Below are experts of layer 7 (counted from 0) of a mixture-of-experts language model. Rows are named router (the router's row for the expert) and show model dimensions 0-159. Each number is 128 + 24 x the weight over its row's rms, rounded and kept within 0 to 255. Numbers have three digits each.
After each expert's rows: "mostly gets" lists some tokens that are sent to it at least half of the time. This comes from a sample of Wikipedia text that the model never trained on.

# expert 85
router:102155109134139132177114147166095135123116126100129117148143182156172110115142132129150132163129120127153147157130092171136144118159160136135155120175147136166108151137087131144076105164141128120154103105119135108130143137113107132183100098159165133131110133116161105126118124125156100122075120109103114094114105107165164135118131154197134140098117094097082122091156103113097117124075123132108140107166118098150169147117125137134132134147151119128169142109138094144110150137097150
mostly gets: "Te", "Massachuset", "Ö", "Ariz", "Middle ", "Mississipp"

# expert 142
router:141180084139155137150139118130154144119154147118109152179133131167092129127129130135164109134145093102132129144144124138081137129189117124146157097107134143068116130096155124155131080132149135110091141088110095129137090092103154108175141139155096136146085111127167108146117100149107143135088096135164149135118161097130103130117143118141141082164137157139139111091111112077128137141119110117140136137099150152113146163156119134158107104150124164099115125129121120128127179136096078
mostly gets: "above ", "passing ", "SR ", "below ", "feet ", "south "

# expert 202
router:137109166069135097141143118111161124116146133133105153133126168162169130155099154161097094155139146144129108142143163121115124147092109148153096100106166131123118126079142126103161074123133092110107103072149088158096151105105143080161124147142134090098088097092127096117132093150130140138131132109135115104136123135116090128097132103160141138110122163116146124160153081146141158143142121142107137074115130160133132164099104124142159177125132120093130124097095121142126112109122118
mostly gets: "$ ", "V ", "} ", "OS ", "M ", "C "

# expert 122
router:142153196118162131141111114127147113179116137151128134137125132138167085096133116132140132120130099117115126167173133077118098153138120097146138114142147141150108133115129092114122093127129124157137119133116099158117096135100088129183191149111102143161076076148103136130120102129113128119106089129104128089111173091136139172122119151112118131143092131101109100103116142121131149085136162103096141157144125147129152137171150136174147143142116160090122069114120115137114157161133117
mostly gets: "state ", "city ", "west ", "area ", "East ", "east "

# expert 179
router:091097138146107122155167098145126122156149155127148124127161145106143093141161123133116110146128089095126110159094137107146140147132138160105127123098143127093134108114110092153136122119109133083164124108162150116137172177105181128086139161113182137121158170131147121121140146163103114090143117137158113142143107128100119132077111113150070102152148139127164131117136176162142162154155122131071105130132104131136116163087094112165137137112151137108156118167111173099124126125138136
mostly gets: "ov ", "ali ", "ai ", "ić ", "Singh ", "ammad "

# expert 234
router:091158126143102142085093148153119172094106129162152098100125093104095161119137109092174138106096152112118161114126145107156110121191128133116156117164094096155125165166123128147154182113167161140097127111122164139124151130123142139094114154155109122142146124118147109167147107126126136142106106140098160161087103108142159141137121166119132123147097126098136151114111122137117107082139167114099143134177126099126180119143148172130128093130122097142149100121141119098165136157132128
mostly gets: "soci", "success", "environ", "civil", "business", "separ"

# expert 47
router:107127132150080145131147135146102113116102146124097116110099076167136136174086113149159141118074110133117182147151168118104110094097122123132140140110082078135106128167098147134162095153153118141094127143136108102155130107091104111142130179112090116117140173128106092114128084146132156133161111121116131151150117159117089121139150145136158142152151102121156125099112127121135165100155092152089131107124129124149123114120097133133158102129150113175120161121110128084093145129168107
mostly gets: "65", "53", "87", "86", "52", "64"

# expert 29
router:143154136128160122161138152117155140151140114097123147130081167132153137098091134124130136134093110161124130151119113092142139105135148093149138131163167128161090139094131134098152161152138138155149106132164133194096097090139091149157167139127143120132117086128130090166157102150140161146128083123133126110124113087166136162082143100139137129147073100125166097130098100089131183154135139093093125132152139153132104143166107149153137141119126136097129104137095144103142144120103135
mostly gets: "service ", "director ", "crew ", "officer ", "Corps ", "military "

# expert 180
router:142166139102142179095133163102089143135132146111095123094065143126070132088128104104165149135091126170110143143117158130166145127161156143120174130134127136150112166085116111136114176138162158107157106159091148103146137112093113175148143159137128135097147149104141125126127132125131109162159111157100159144112125121103109117156130134098154170157096111115113151146128150132099103117118108105120147137103110114137137097158155124182092110131146133110123090120139154110148106150093101
mostly gets: "|---|---|---|---|", "invol", "however", "killed ", "|---|---|---|---|---|---|", "prison"

# expert 216
router:131140142151124130115070073154156128141086101127171120140139137151137096156150079098093136147109122137107150126128110130123155139127172114163109137109140112128126155144106119114142148102092116123147169121106133109177127103106139101100095124182134119137160137117102111153081119087147099153129157109140113154084127154151178091142183131125128143159140114137166119131086147141114174144108152121163176160133129133166113152145095123113113104169142135151169111135103143138109140142139158
mostly gets: "\n  ", "\n    ", "\": ", "\n", "  ", "\n "

# expert 195
router:110168120135140105083148130147139103157133124127080142142091099114104111101098116083128105122111103104124149099111146112114129123170115111110130114100127133160113150180146103135132162099118127109134120122112116096169087114138121119125115148115122092136087138137147112172136093112124186161155138154099138106122131110160123097161117158148118105128152125172093175145107121102124158085125146080131126182091126106108135124120145110122127176098154133146138105160167087099114160077115127
mostly gets: "clos", "press", "miss", "uck", "west", "fall"

# expert 124
router:097104090119139132126131144128113094180167110115120122112142070130105113091150117130166086122112116122153129159156157100144086150169112130157151114136110121167145147170080154117091156094138142119163160095125114110136109122128117142112133133124096136123168104109156159133105149142136080174087116089110096099161139108105142159139148157155135141144152153110124154094131138136119094090120180147146129137146134136121142137129162173180122139092154142142132083110131144151134149104143108
mostly gets: "Sk", "sc", "Stra", "wh", "Sc", "Meg"

# expert 89
router:143143114122105150090153123132142098136113153136133143131126144104147164080115125164106132141096110155142160113132103134155125158109132129158114106132167102102090126084092135098164129155144114087132132104124149119107098108110149111140088170134102092094163141102137128149123098128142123132135156089125130161162145117149128117186131120154140144108152173081113129115115114129096135125167139128166161110182103112099151120123065128142096109128078071137170143125090144160127121102138147
mostly gets: "\"", "“", "(\"", " ", "...", "... "

# expert 157
router:101108099175128117157119139140119145173141134141070141135156102120133090160157143131159135114140125102104122141115157091127141103098107108112137105107138102143115102124159108157132124087118095114161150096088156102151163123157182103142122157104137109123150141158149123114149103160110104124119147092141114193141104124108165121092129162125089130104171163143152146128152157165114105181115129078106127166156114128123165099095123152171119140121171137137137165138134132119136127128135111
mostly gets: "Bh", "Zh", "p", "zh", "q", "Sa"

# expert 228
router:118141109167088129170135139127117131114127140158084117173130126174142121151148083146093154158161158113114109154137156123142113138141131143127103111095153139144123096093098141107103108094089109156119164145117144133129157107130109146144089173140144106101142118113170091086109101094145099161139117119167120138121107135119135131170126167129148156148180118132101132102107142101114106163156101129109166088164157143162162117092108132121121112123105148098131128073104105155109124144175132
mostly gets: "\": ", "\"; ", "—; "

# expert 121
router:115100108113181091156145142145116117090143144112159151126139119160129139163131147122127153120130120115107136153117161113093114101123111116098074144082142097125135138130174175157093088149124099137107112130146081115172173166112132101120093151125152100129126161097076127136136140147115143109099132159119121099129135164154124097157098124154117114127146097092149172148154132153133151135157127156159131130097145153106117093107106122121177172109118145150167153081148115140093142117145114
mostly gets: "\\", ")", "UTC", "‡", "EST", "}"

# expert 148
router:114146111149087123108144120126152155105136084100136128133167158157100164118127091113107141120167146147103151150151111164100128143111128158131097097159156115105074107108163113150164106126136145116108113152129133109093103079163102125139133122126086079144152139122111132113129079132134121104140148095105154160124168115161103132159118117123158176124146172163121107121144125139092132135149088105181104127132140080116107128146098130152096103122135143101112148089096115140114148132179161
mostly gets: ": ", ".: ", "): ", "@ ", "→ ", "• "

# expert 61
router:155093146114176126142131119106164101166173103116105118121139157133157140092092123119157097169146105150138110136136158084146084127126119124132147149117111138140116165106091100085161116105132121111159119102134106153125116105153135160144158090149149124105127108113128096176120128145121133089151111151129134095162109090114121189100127102130146131119105148161107120151096141130132099096151156079097151088111094130114138165116166137168147122114151141087116090145147117150131150106104084
mostly gets: "metal ", "heavy ", "water ", "cell ", "food ", "oil "

# expert 78
router:119164128103113120110163139111090153084106160102119090136176126089115140135135140144147155145121126116103145107141161074125129110093142120091166101156105069166161125135141103084154114119148130128155116154126145115101156126133159127096128102111154158144136140109128142156120120149123180119168125102133161156138129113113103136180117103149097115119123106115128177116131146149097169124108161143072098161150131132165113114110100117088126162145121153116137149132151135133123110078169092
mostly gets: "per", "an", "ians", "self", "ment", "American"

# expert 33
router:086150140183067122159138139134100140121158140097114110168175119099161148185137113097149152134148146148115146112092134117121116105100124145118097131093082096153155132168119119126112127148093111139158118127116137112112157164143159175114095115139156130132127139128088141157113169142113142139097099103134105087118172169149148092139112096166142116128150115108170145109118133166158148124156141138127092162103171152118111121089125119093135136114125129139159139133152109092113113132159114
mostly gets: "ina", "ia", "ama", "Ha", "India", "Ba"

# expert 24
router:162129078128172138106112172158151140097087101125107116101095139100105161086137084148179147116146139151138079138184084159134105143115151151150107096091150105125144133177128162160147113109124111106125157114129140147082127121097101138153145127118100102143118132099175093113140155122144113119141111126142130175099105100164185152150137101110106164116124152126117127110108132127133136104100095157159109158148117119146128114112133161148117112132129128106127112140098135097136090105148151
mostly gets: "& ", "and ", "but ", "though ", "“", "And "

# expert 206
router:128138137104096130124173126152155145129062157151125095152110157104179130160130077132097076071113153113113107169159131110109127137092100121132116097152109141145107106093162119122118102179102124166116129112127098164133132109130124127147139119140142112149094152122117108085127090139124160136139138135135126150125121150159122129087119084147116078123162139135104112120105110124163103166132095122141120163134108137087130131131081142109132130093144137099166133180115131148133163123080107
mostly gets: " ", "    ", "OR ", "Z ", "H ", "G "

# expert 103
router:104115172098113141114144128147098136149117114128124134146094151143100149120145103113123082148123155143144159072118083150161127114136153107134102122176124126130110125139108112095128129138120133163142141134133123119178091109170149141077097105150137175125169118143084123094110139093172105125131155139116158158154139111168099115113153123148095081107167120127141100128144119163115156120094124133128151158155097094128110149089123150101099105145104106119094131127091189156132145155157154
mostly gets: "\". ", "\n\n", "Biography", ".\" ", "). ", ". "

# expert 54
router:145131164153158136140113121130123132142094133113130138107088096166167152096144141171104118137117118129159097152150104179149100153116104144153100092102163117125153114101096099141159127116125083154146121104123139089102127147124114125060116160134137095118143159130120113083111108114134104109153133124161170123119143146139151126179137089169161126124119115129091134112115131146138146167071091150114135162138127111121129165092091119105106096115077151108142127091084142107139111107121145
mostly gets: "== ", " ", "==== ", "=== ", "- ", "|---|---|---|---|---|---|---|---|"

# expert 171
router:102121128116120121110146111146167129126099144133143113137178136125183124139146119095110134122132120128116079104136139089113143154116157163115086099114153129115167102129139127080144071140084128137157149165157148153145148109174118149104144088108152131125155162138169104125089105135153148083165140130161121129126118127120156098077108096139094091128142158149129107161112092124151164153132095130110073108090099109099142140120139107126154130116109139097149119174127126088104125135096127
mostly gets: "Mark ", "Steve ", "Tim ", "Jason ", "Tony ", "anne "

# expert 74
router:162122093125132154117175117126076093113105128112144115149151157160152137140139144180092144123140131110101094124120150114162105143120166163162136145112125133068113106166159122096097087149118132115150109148166125085134118123100162161141090101149118101108147098126167107114098150156097185130150164113132154098129099095139136156122145112123128098132114150116121115111128124119161159134156130103175147127117122128083108088157129151098122134122110118128156102175086122156142096160135131
mostly gets: "At ", "at ", "by ", "alongside ", "from ", "under "

# expert 164
router:119151174148097090168108089127135091121124119146147123125118148174113105125179146130104164157122165157128143121111126155106164092091119135134098107117149124090107154119181104128145155087131114147131162138120089094187166134103156102127096125167132131137129094111104092146118108128160101142140126142106136163101112112107159101121157141105144147133146105111153103119131146144120165157082162140162150129110099137136138151170140103128146130173135083128148101146156094102163132126142143
mostly gets: "\n", "\n  ", "Coordinates", "Full ", "Personal ", "\n    "

# expert 116
router:123096130110139174113110137099087115120120145141145099115088120108093121149075174118126145136093109146119166146107162104109139123126095116121184139084100113125090153159107081176155120097106138154164107161111082122134139148125143120109087172147170095105135110111114113160118122131155159097184138174091129148140100163138137139140125140107114116130133107146123118149138122103133158121113143129132164150136146158112130143127140126130128128109140102191157110162115134151147145100175105
mostly gets: "design", "ited", "fici", "process", "known", "example"

# expert 68
router:112146146123090113103129107110181133156121148158108093162147153144155118164164120110082161121134148105136087116157143103096150144127140136101090104103133149096109131098121132103134153138120080123115158129092117177152141120170105106097156135100132136135128161145117141105108096150101121138158154147138122153137113118094101109079135125077100127132130126147165106135100159134145189143143094157113082142176090146106162165125100129130156116119102130101136160125123136130175095143116125
mostly gets: "ITA ", "USA ", "BRA ", "ENG ", "Sweden ", "Spacewatch "

# expert 198
router:132110197145178127149114141130151126187107129150160151122088109130141144139082098099089137147139138091125126137111108128099152134109081132141103166147147144173121156116145127106139088153101114149107097126176096136100125126166134124163151115101132122140122125136080094170139125115144130134085120122138102111151125128096148103089139131120126128171087115168127103159115120102123151144140083133106137115079145125115096169173127133136136154129096180157102120122140140108109135157109109
mostly gets: "medal ", "teams ", "finals ", "route ", "Goals ", "goal "

# expert 38
router:137132135149126097129140117103145107183133118148113141135151150128177130105126073109154150164139105133124109088124146140139126154129159115107089118108156179143110166116122104062153114103124140170110076104148168132117156118161117144121177114118145125109128115085112086127134115156117176105139104150151144104124151084127110156061131134135146161122088152121139094130104134124145159121150162112115132109139127146123146144189109166134099140087093143118148134150125126148112113141089120
mostly gets: "Minister ", "director ", "coach ", "player ", "character ", "member "

# expert 168
router:159154134147141106154157141133092121122112132128123134138125088091120123097130097122137169154118170101125119115110135133120141121090145129081162139128120119105169142116099114101108153153124167160157101125121137195117152107174086133169149103100134129178119108109085110127109126142137146070141143159144134087133125095106111099109134124137103109120077149123146107141132116120132105159155088128150133156170168126097143161147103118132131104090101108134133069143170112115128159153101163
mostly gets: "public ", "University ", "president ", "President ", "Catholic ", "Minister "

# expert 21
router:118120097136152148173138155153097149110129154164152098171089085091142172150115144113130154077123120116106157170118102097120142091113111110121112145136156086172159098124096099161122151150152130137167137125107126126187154100106116154134134127135132088109156130156089138123125106109146136166102129111102141104090091109150127136167131135120132125140132129102113143151101124131106165097123126104114102160099129114110113083136101138078148095136143120173133152148093107144122136165149158
mostly gets: "However", "however", "day", "there", "example", "September"

# expert 147
router:109109121097156146060110121137097147126150135168113134086083079125085118128113111127181158133101121128105149141115123109183128100169130099138156178136104115156155181144121097113110140145159104133152085122122138118182128146134104141118112176129117154081111163100132125169139084110108109149187142134095129137129106162139114140136106157133122139129112158127105179114094134110109135121142144132110145142168162140113120150138144162150120128100118121153136135092128138114134159130155119
mostly gets: "million", "show", "memor", "disambiguation", "world", "names"

# expert 176
router:127096111111159144155139162136133112097134124148142093157115145179144135150153088079152144143111122084107151160121130071105157126092082133142118138110102120152111150149114164118133101101103139120089112095099124125129141169127120125129107160137107141175130122106132118137081136112135124203124140098123141113113143130122106084189099110161139145150149146132120122131109091117108109102170084142136102130098134130147155090129086155119154158098184138109127162112117117115134126163123121
mostly gets: "11", "12", "06", "05", "14", "10"

# expert 126
router:171132134125089161080107134108093116123125145121116140101070114126143098089108119168147131096126109099136140134121144109101135162148097133148134149099110123128087156138134109144144156093135107117064120133138136101115111132148135123075115153118141080133122115140168106131142143123161124099172096174102100125134085151098150138147128165150118134110079096179100161148107137111123084081092169108094129122127163124114124147161167138124146171136153160130129146113122127111125134111104117
mostly gets: "read", "attack", "fund", "hear", "book", "hand"

# expert 131
router:136163125137148092138111143130142157108125123116138140154114086150137141101138088164148165116147123159125104158130069148129137158098144131131138112110141080146113094126138110130177096146111135095159143107153131171101134106115120169148156115144144118110116121095169111142098143135124132104142095135157181150131086074149127145127089086100098101174100111148143117176110123147123171106129084166129130143170117159102124084137133107145119115117141133096132113188160105120110128117132145
mostly gets: "or ", "and ", "cess ", "ory ", "inal ", "minor "

# expert 156
router:131117104106086135117133136121130109153114146112157119138130109160091148117130165118153092136140122091155181116107144111108171139142082132098114133118112105097124073161133169123143111128075114079115140127146149135121152120155155141074129158115139143148122126119157151128137161140140125114117088111130084136167127166085099108113126134088145118156092077130142141147134113125122107100139164132099092156147133167127110125126137094099147110098167143174166130142132089100078142165126100
mostly gets: "hand", "cell", "Fil", "assist", "Wind", "Tour"

# expert 203
router:108145111141128163096121108115122147169176114115078117143099097102098122084084146126137109130109080135162123126161164128112136108142089109135145125117094118138115130149107133179128148097106141145110105170104149127120105146134104093117099138102095082091116140138185134141157163144104110160089083107089109118135120115114152139125119128110157131142128153166093170113108115096135104087107154102147154143153119142121148159104158145132113132109133166088123087114157109163112153106148130
mostly gets: "prof", "Ath", "mess", "Opp", "rev", "Ess"

# expert 252
router:138129164130153149133138136088139117096138174083122121154078118098179109108134119158093146086114138164122107103137154109151125150137118116100153083112109147154093143111112086082149147104130125155127139156149157205115112120148119141138141127141173149128134103127095082139119132164108157068166124172148140099133127104122146138113106111122103085111105163127124098146136145102114155139117112110108128155120113128100128114173155113136123172125123116095109103135146137120087156125091152
mostly gets: "cess ", "plan ", "ission ", "vision ", "ech ", "ug "

# expert 70
router:116158144108127110112112116112165170141115147126147122155139156122171138149122104130109153149171148082129089131116119162108156120147129162134080099117158167092111119099112109105140113142092111138113187111164094172149117143110153120092178159133099138138080142138107160142120113171109151143151147111161110141104115137082138110087130130119136110132173124131167111163119103106162160177149116124117145109155124127124103144087107108127164106109111145099138151134099121134155111167095139
mostly gets: "L ", "U ", "USA ", "V ", "ARG ", "R "

# expert 75
router:154118120133120127135091155102102141118124112158137182140151138175117128146124162108124129155112122116083166125103148182109152144105124116107119105093118129101111115124165115163116087128176110132089132100111105100110138127106134112163124131121092170191081139125094127131122136134087093151100095141127134147152129125109100089112149132122134150117123111094166121137150086131103108107154092088147163104098161166181095103167099125122086152106150145107133138092117104122131113127133123
mostly gets: "′", "sq ", ",", "(#", "www", "−"

# expert 162
router:137109123106106106132101130133132124113129142144113130164073163121114116151086167114135132144151111131152139149133163098119122126173123148099177141117072119128098162131162124153144151142164140141101129136121107136142135097115154114103090114112161088153112110094139082155108172112120157112123127118140112111132118071112103154173104128172131083125132105160122170135128112124163132099111182177155091133139158138128105116087130161161136127109123141158162131149144129104091156091167137
mostly gets: "high", "north", "south", "under", "multi", "prote"

# expert 87
router:100167180165159134123127153137130153161135109150169112113124147119127155141121107108096158165159172100103115135125146133123122088119149106063112107097154165117121105103109131108113147155121145167123096111193156184129124093107119165162163106098161165117143146121094122148124142143121138126147149114145097132122102164100131116075144125133127141124080107131120120080124104152150132118118153149131138079109117122081129127150099136169110142140079137125130124121155110116121163132113150
mostly gets: "Kingdom ", "Department ", "States ", "club ", "Japan ", "country "

# expert 185
router:155141099131133135123160145092079176124140143133129111099108105101107105160113109123177133135126119150101097100100142163113091136102139141152175107156128125144145151174112112120166162118136124116189110149120104118148134137144182101150115111162152091148161134108132122130151139143099146163159110112120108118140123143113137114168133172170105093131120174188130130095094107149090119149121109109137098125146170131151121088129128134125138135110150142135098118117151165148085161108172136
mostly gets: "ine", "he", "e", "ade", "She", "Ke"

# expert 65
router:133159151111151112106122097145120170128141150111151130122112122089154123123095135138179157133123113148118183100089135160145130123107151139175116124106156151091156107171117104121141104161130136132154128111113121089171140159107162125133102123127113119159134167109078150155158105151128160107116110160146092120123110106154111131122127125139114146102122101075095138094135125154120132143120195132144121143154107116084152095126085128135109096107087097102138159102162134193134143094130149
mostly gets: ";", ").", "=", ".\"", "\".", "idae"

# expert 90
router:122116151107078141123147100143151128136120098171118129138130158137088127149134093170116135148117121115093133130093098167111138112136132115137081096114133134138117131121131159133147150085142106123157170146086114107164109134087153088144121122137115131120169153126075112183115102116138086122154142114144136158131131126140133099159149116140114175108157090129178104116098141075137170144115169107132146152136119155099132137090121107094125105166135092174163082133120109136169122142136156
mostly gets: "\n", "\n    ", "    ", "  ", "\n  "

# expert 242
router:136127180158120143124124107144163143124116089145090137164137154120112121160103141122094116127115139128117160101112130153127165097123104157126084124132162120129126122132169154118126157131153119131116181181092117116152090100095135139081110134109129159116149089116094091094105116100131120150135176104175103187102151092159120092134144140089155128157179115158155107111105105091083142136077119113133158145141089127110104130086110122103123117132153117127156127133132141123134149141124139
mostly gets: "|---|---|---|---", "\n", "MF ", "Loss ", "\n    ", "Win "

# expert 243
router:149104167136148126133129119154161097169189115158156146156121155101144119078117138134111129108136108139131111144158121102097116101176096109139138122158150126142095157107118135163121090129108105136125137082138120161093124111107144100170132097112139180130078132117155140123141147123123140098106124158120099108149154089152134140115141124114111124103112144123124117087116114135135178100146163096125158173083083145134118166129141134170122154131137149090126083134122113119110139172088078
mostly gets: "area ", "village ", "south ", "north ", "River ", "region "

# expert 141
router:115121140113089116097149104099148128151097137122128140140136145116180137110140097143104145150130116143119108077164148154113112152120161142121082132115130154096142118102083123102122107079101158131142108114184172140160154159171116118115117138131171099144142140144138132112087136163124132087176132166156138131103126136092156129080112107134127104128139125115147133129107159160144163162166176132103111143139080129123143167158101107132142123121078140142130131175110110132141128137089178
mostly gets: "Henry ", "Charles ", "James ", "Daniel ", "George ", "Michael "

# expert 125
router:128141093122092137114118133105085102155093140171129156110142126092164178150130132127138129131072152167116142135118157101118132113127151155110156176110076099145139122105145111135146144098111108153104176095129112089124143143122133093116121153124137121083115142127168109157139146113089108117098099122114105130145129152104163141135124116121155085150142119153138120102120097129120145098139148140140134155071182160138139143118148152072158196129127146102148133109169126101095158132123111
mostly gets: "Ba", "Ha", "ga", "ba", "va", "tick"

# expert 178
router:105130113137147086152098135147102147132116144143147098122113159101149134159111117088080143114099111112144177149093113158159101098137112165146078147108142137106128139157172120102130164150139122156136120143123137082084100162115130165093109094119135159155121133153101170100149132102163115163170097158122123121134100187141142080082144143117134148126152135112120112155151152100097145115106149141128172128095148138105100105131105133129104109138118122180131157133131128147111129152173129
mostly gets: "Born", "|---|---|---|---|---|", "also", "Species", "Coordinates", "|---|---|---|---|"

# expert 42
router:169112092125145088106133146159141135086093139125139102124150131148117144094125137155097131134166151111106092147159098179123130139096153157149072095102138111088160117150187137147163073121150093137105137134148114126088150111120146108146129109118145118196149133135149082104127167126147124100149139145157139110098106111126132160105125138145118148114133142131095094131123139095166146118125108147113090149084109120123112087110124118125109146147143143116121129168104130086145084111099155
mostly gets: "and ", "& ", "or "

# expert 182
router:142102087137130143110111132143124100096140103125119108101105134148153124132132143142116132156107103126114136135129084156170139160149089172118088128122136127144127106114102125092111156159153112140160136105166088080091147118112125111096078125146110093145125136119170123093088128129127093106178135132170135103138111158128124115153109123110142132106189139148129129095117134187109142161087143103087165154162090093186106164133098138117108120106107109102130149110106114158120151135137149
mostly gets: "\": ", ")\" ", "titled "

# expert 231
router:161142140146130135155103114171096140108131134129127102130122126134101130165095132081144136128104185134070114098141155160124112153100131141075153168138100140128126143101162103144153089136147106153143121132114127189137104109090123164127172112132179125164115116170136104112150125152129165151113119133129171120102104160093126110134179156102113103143115132157158126159121103083122151132136099165124117147128166083119137168133116153120142119131127118134098114136182112142085146128122148
mostly gets: "votes ", "Candidate ", "appro", "Republican ", "Senate ", "reas"

# expert 59
router:103107096124149159110152112122121134102166137085137132102117141080130137109125157123103090134107111119139083165081149120174155122136120166096162145089152139100092138159118136158141105125115167088104132128160133165145131133132144135136085068111159125160174133119125145101140092120120171142120121159132164117144140125096168124170104142151099117150132118129098147130085096153156144145128087110146092089129121159105159101122110126152096101146112133129159098164095150136139106119136119
mostly gets: "have ", "was ", "been ", "has ", "were ", "being "

# expert 201
router:153101088121122137123109150118149163126158099154128153124129105152113172157080110117147117160091080133091120112125141142106127106126103114084113178138146087117104100133136172159147105149177124130093112132092085139156127102104165157103155130118111155148127149106127135125138091118069126171116125096121167131134138088074109112119122111104149133144145127116164086120138106101130151115138072106123109124121158134118097108155111163088121114095144136128101139113146088114162102140130127
mostly gets: "000", "million", "(−", "−", "Total", "±"

# expert 77
router:138106143111148087147122137137161136090149153120135151115135158178167147153117147143147146139155109163117186114142118160125149084113098117150110114126129156100153091157135127165123070109122112160085153115152090112121176147079133120162113158132115098147106149112088142140118126101100118114141145148156155114103102149123138146102119116107119101155154129131140141141114089169128087151140107129144091122080132142135133102126101104090140183094145106094128173144149131142160127091113113
mostly gets: ".", ",", "′", ").", "=", "\"."

# expert 194
router:162148117108133146121126140074086106097128131141132158175122121159100148129085143136129094107156158129094096085113152142159129167183155158160177097119137144104156140168150134147096096126117108151134160127142113141099132136106139136143115124145084122108166108122146109136077152148108117182148153138152147149120126086116100140153112085123137139090127141146113155120142142124129111132103095146155152124101110098128151093137139129139146082122111135086127090153092114111086116131180138
mostly gets: "would ", "to ", "could ", "must ", "should ", "To "

# expert 35
router:117134161167114101160105138147148126180101153084137159093162137137131139101140129148108134159171155123114160095137107144148150102111122133141079104146129129119155140138162133113072069141116128141110096096150129112138116128157126136093090084149160127118146113101084116061096145160156075120112147151143125123126120145134143099077152110147147158112089103141101105112116152152108174119141141145143138142133137107106127128121110093098090146136122105124127136101160104173135102130146134
mostly gets: "Binomial ", "Phylum", "Died", "Occupation", "Arthropoda", "Synonyms"

# expert 199
router:178146121139166154108140087150127124130142123136115145106100138136146098114105156141133112108099105148181136136156116121098117118114166122151106125151123139123110157112088115158126182110121114116152085128115123126127090104092090137097141165128123137140137151129141112091137107090143085118141106105092133156131151088169121114180104105110156162125135137088115120157155119161103082125135090150158145134144112102110136142158120155139108084162094081107113128085125140180162127141104173
mostly gets: "== ", "Early ", "=== ", "His ", "==== ", "According "

# expert 106
router:148117118136114146139107128142142131138106139148146116122157147148119142167122128117147160089155135167141123108119163124090156095103122148133103135095148077124096134105105177151130104117102119150073104121107106150150134086118177121137103153112156111117147156133161134126146104119098133129128153108136119146140088105123126121114150130092110154160134138084172108132117063118108128114130078120145158086197154156080117147067114152092147115126113127108108157111117129105119076120157128
mostly gets: "—; ", "Ref", "JP", "PC", "SS", "SP"

# expert 97
router:096156106143086139138124117148065153144074145114137106131102094149114163130122120145157146082085126127138151108110163146114158114104149155146155113142149103131143142115148083162128183123148121118167111130098130138181085144188101148120110158120170110158137177169106131133144123129150168141135108133118125138089132128093170131131133130127089135103155123121145115126130125091096091147121116121099117141120126122085101143094136140099141139084112119121065115151128117134156129140104156
mostly gets: "Kenn", "Bow", "incumb", "Ste", "Frank", "Group"

# expert 130
router:144116188090112106136151104133142105138133165137134129139179166069175144094152118103106158095151116143170084157120144098098091151108141120112112130148111141099125122075139094107125091110102150114155122140129110194123134139167126151105133127116144127118140136132151088141110110126107162110158140115137145106133089081134126141073101138140098090140111102104113136105128126156141150139119175120104102145189114141121110154106122138170131134101105138085146131144130133142116159128108130
mostly gets: "sian ", "Black ", "shire ", "rian ", "Green ", "White "

# expert 36
router:097134114097165132125160128143114126135144098119126081085165125116093131165153138130107145120174116120114177129110093143105092141123132111083142160089108111156123135156172097157105161108131157116184132164105104129121152169131123134122072127125157107127095133170101150147135122147157134121152122150114147095134126145152148120098182110125110136135131139174089139127124156092107114125133126156135104158153134103085116087156129125151120126102153148169148150127159119117064156142111142
mostly gets: "Sand", "Gen", "Disc", "Brid", "Nat", "Jess"

# expert 188
router:118126093118090121112136163135136116152133115109105136087127143151164132165108157116106097132081078145116131118108149127102157136107104111132168164106084100139129111137176180127166156117125129114106092110109081114171170111159132141121127115128126104100137152125147100157107145125124134150107134072107108144088099137146099105095099166118184114124133111146103178172157137096135091113120135166107120121133173157127126136129132156107129133089167168127100114130137121100100133139142136
mostly gets: "ym", "nam", "erg", "Arab", "coh", "kg"

# expert 4
router:115113132136117156069119114162091166130102118144116109143092127116147137113132098161117115150120126113142141107128139139174119150122134136179098098134148118123104171097071162124141160113114099146173144129139136138138096132144149104086080165139148118111186157130136109079144150101123136082160125150118142150100146143135159136185164121110097143101175104146131090105119159110133104116108130146110132132100078142132131137135118127117098109148125112097121116158097167171122144165150154
mostly gets: "\". ", ".\" ", "). ", ". ", "... ", "\n "

# expert 41
router:111172171153145112165114101129133134118093091127177109097148129136152148138176158106164171155142173115125112122154120141151128091126117122138113132105141149100125139099155119072130180162136107136110086102142140166097169094110076150092159124087164105148125126147132144178102126130124158103155144104128166135143124115130116147087128174137116168146079121116126104147126103133131135132119093126156116133171127098112133161134114155137132117106085119123129142115115103099102146099111125
mostly gets: "American ", "British ", "German ", "French ", "political ", "professional "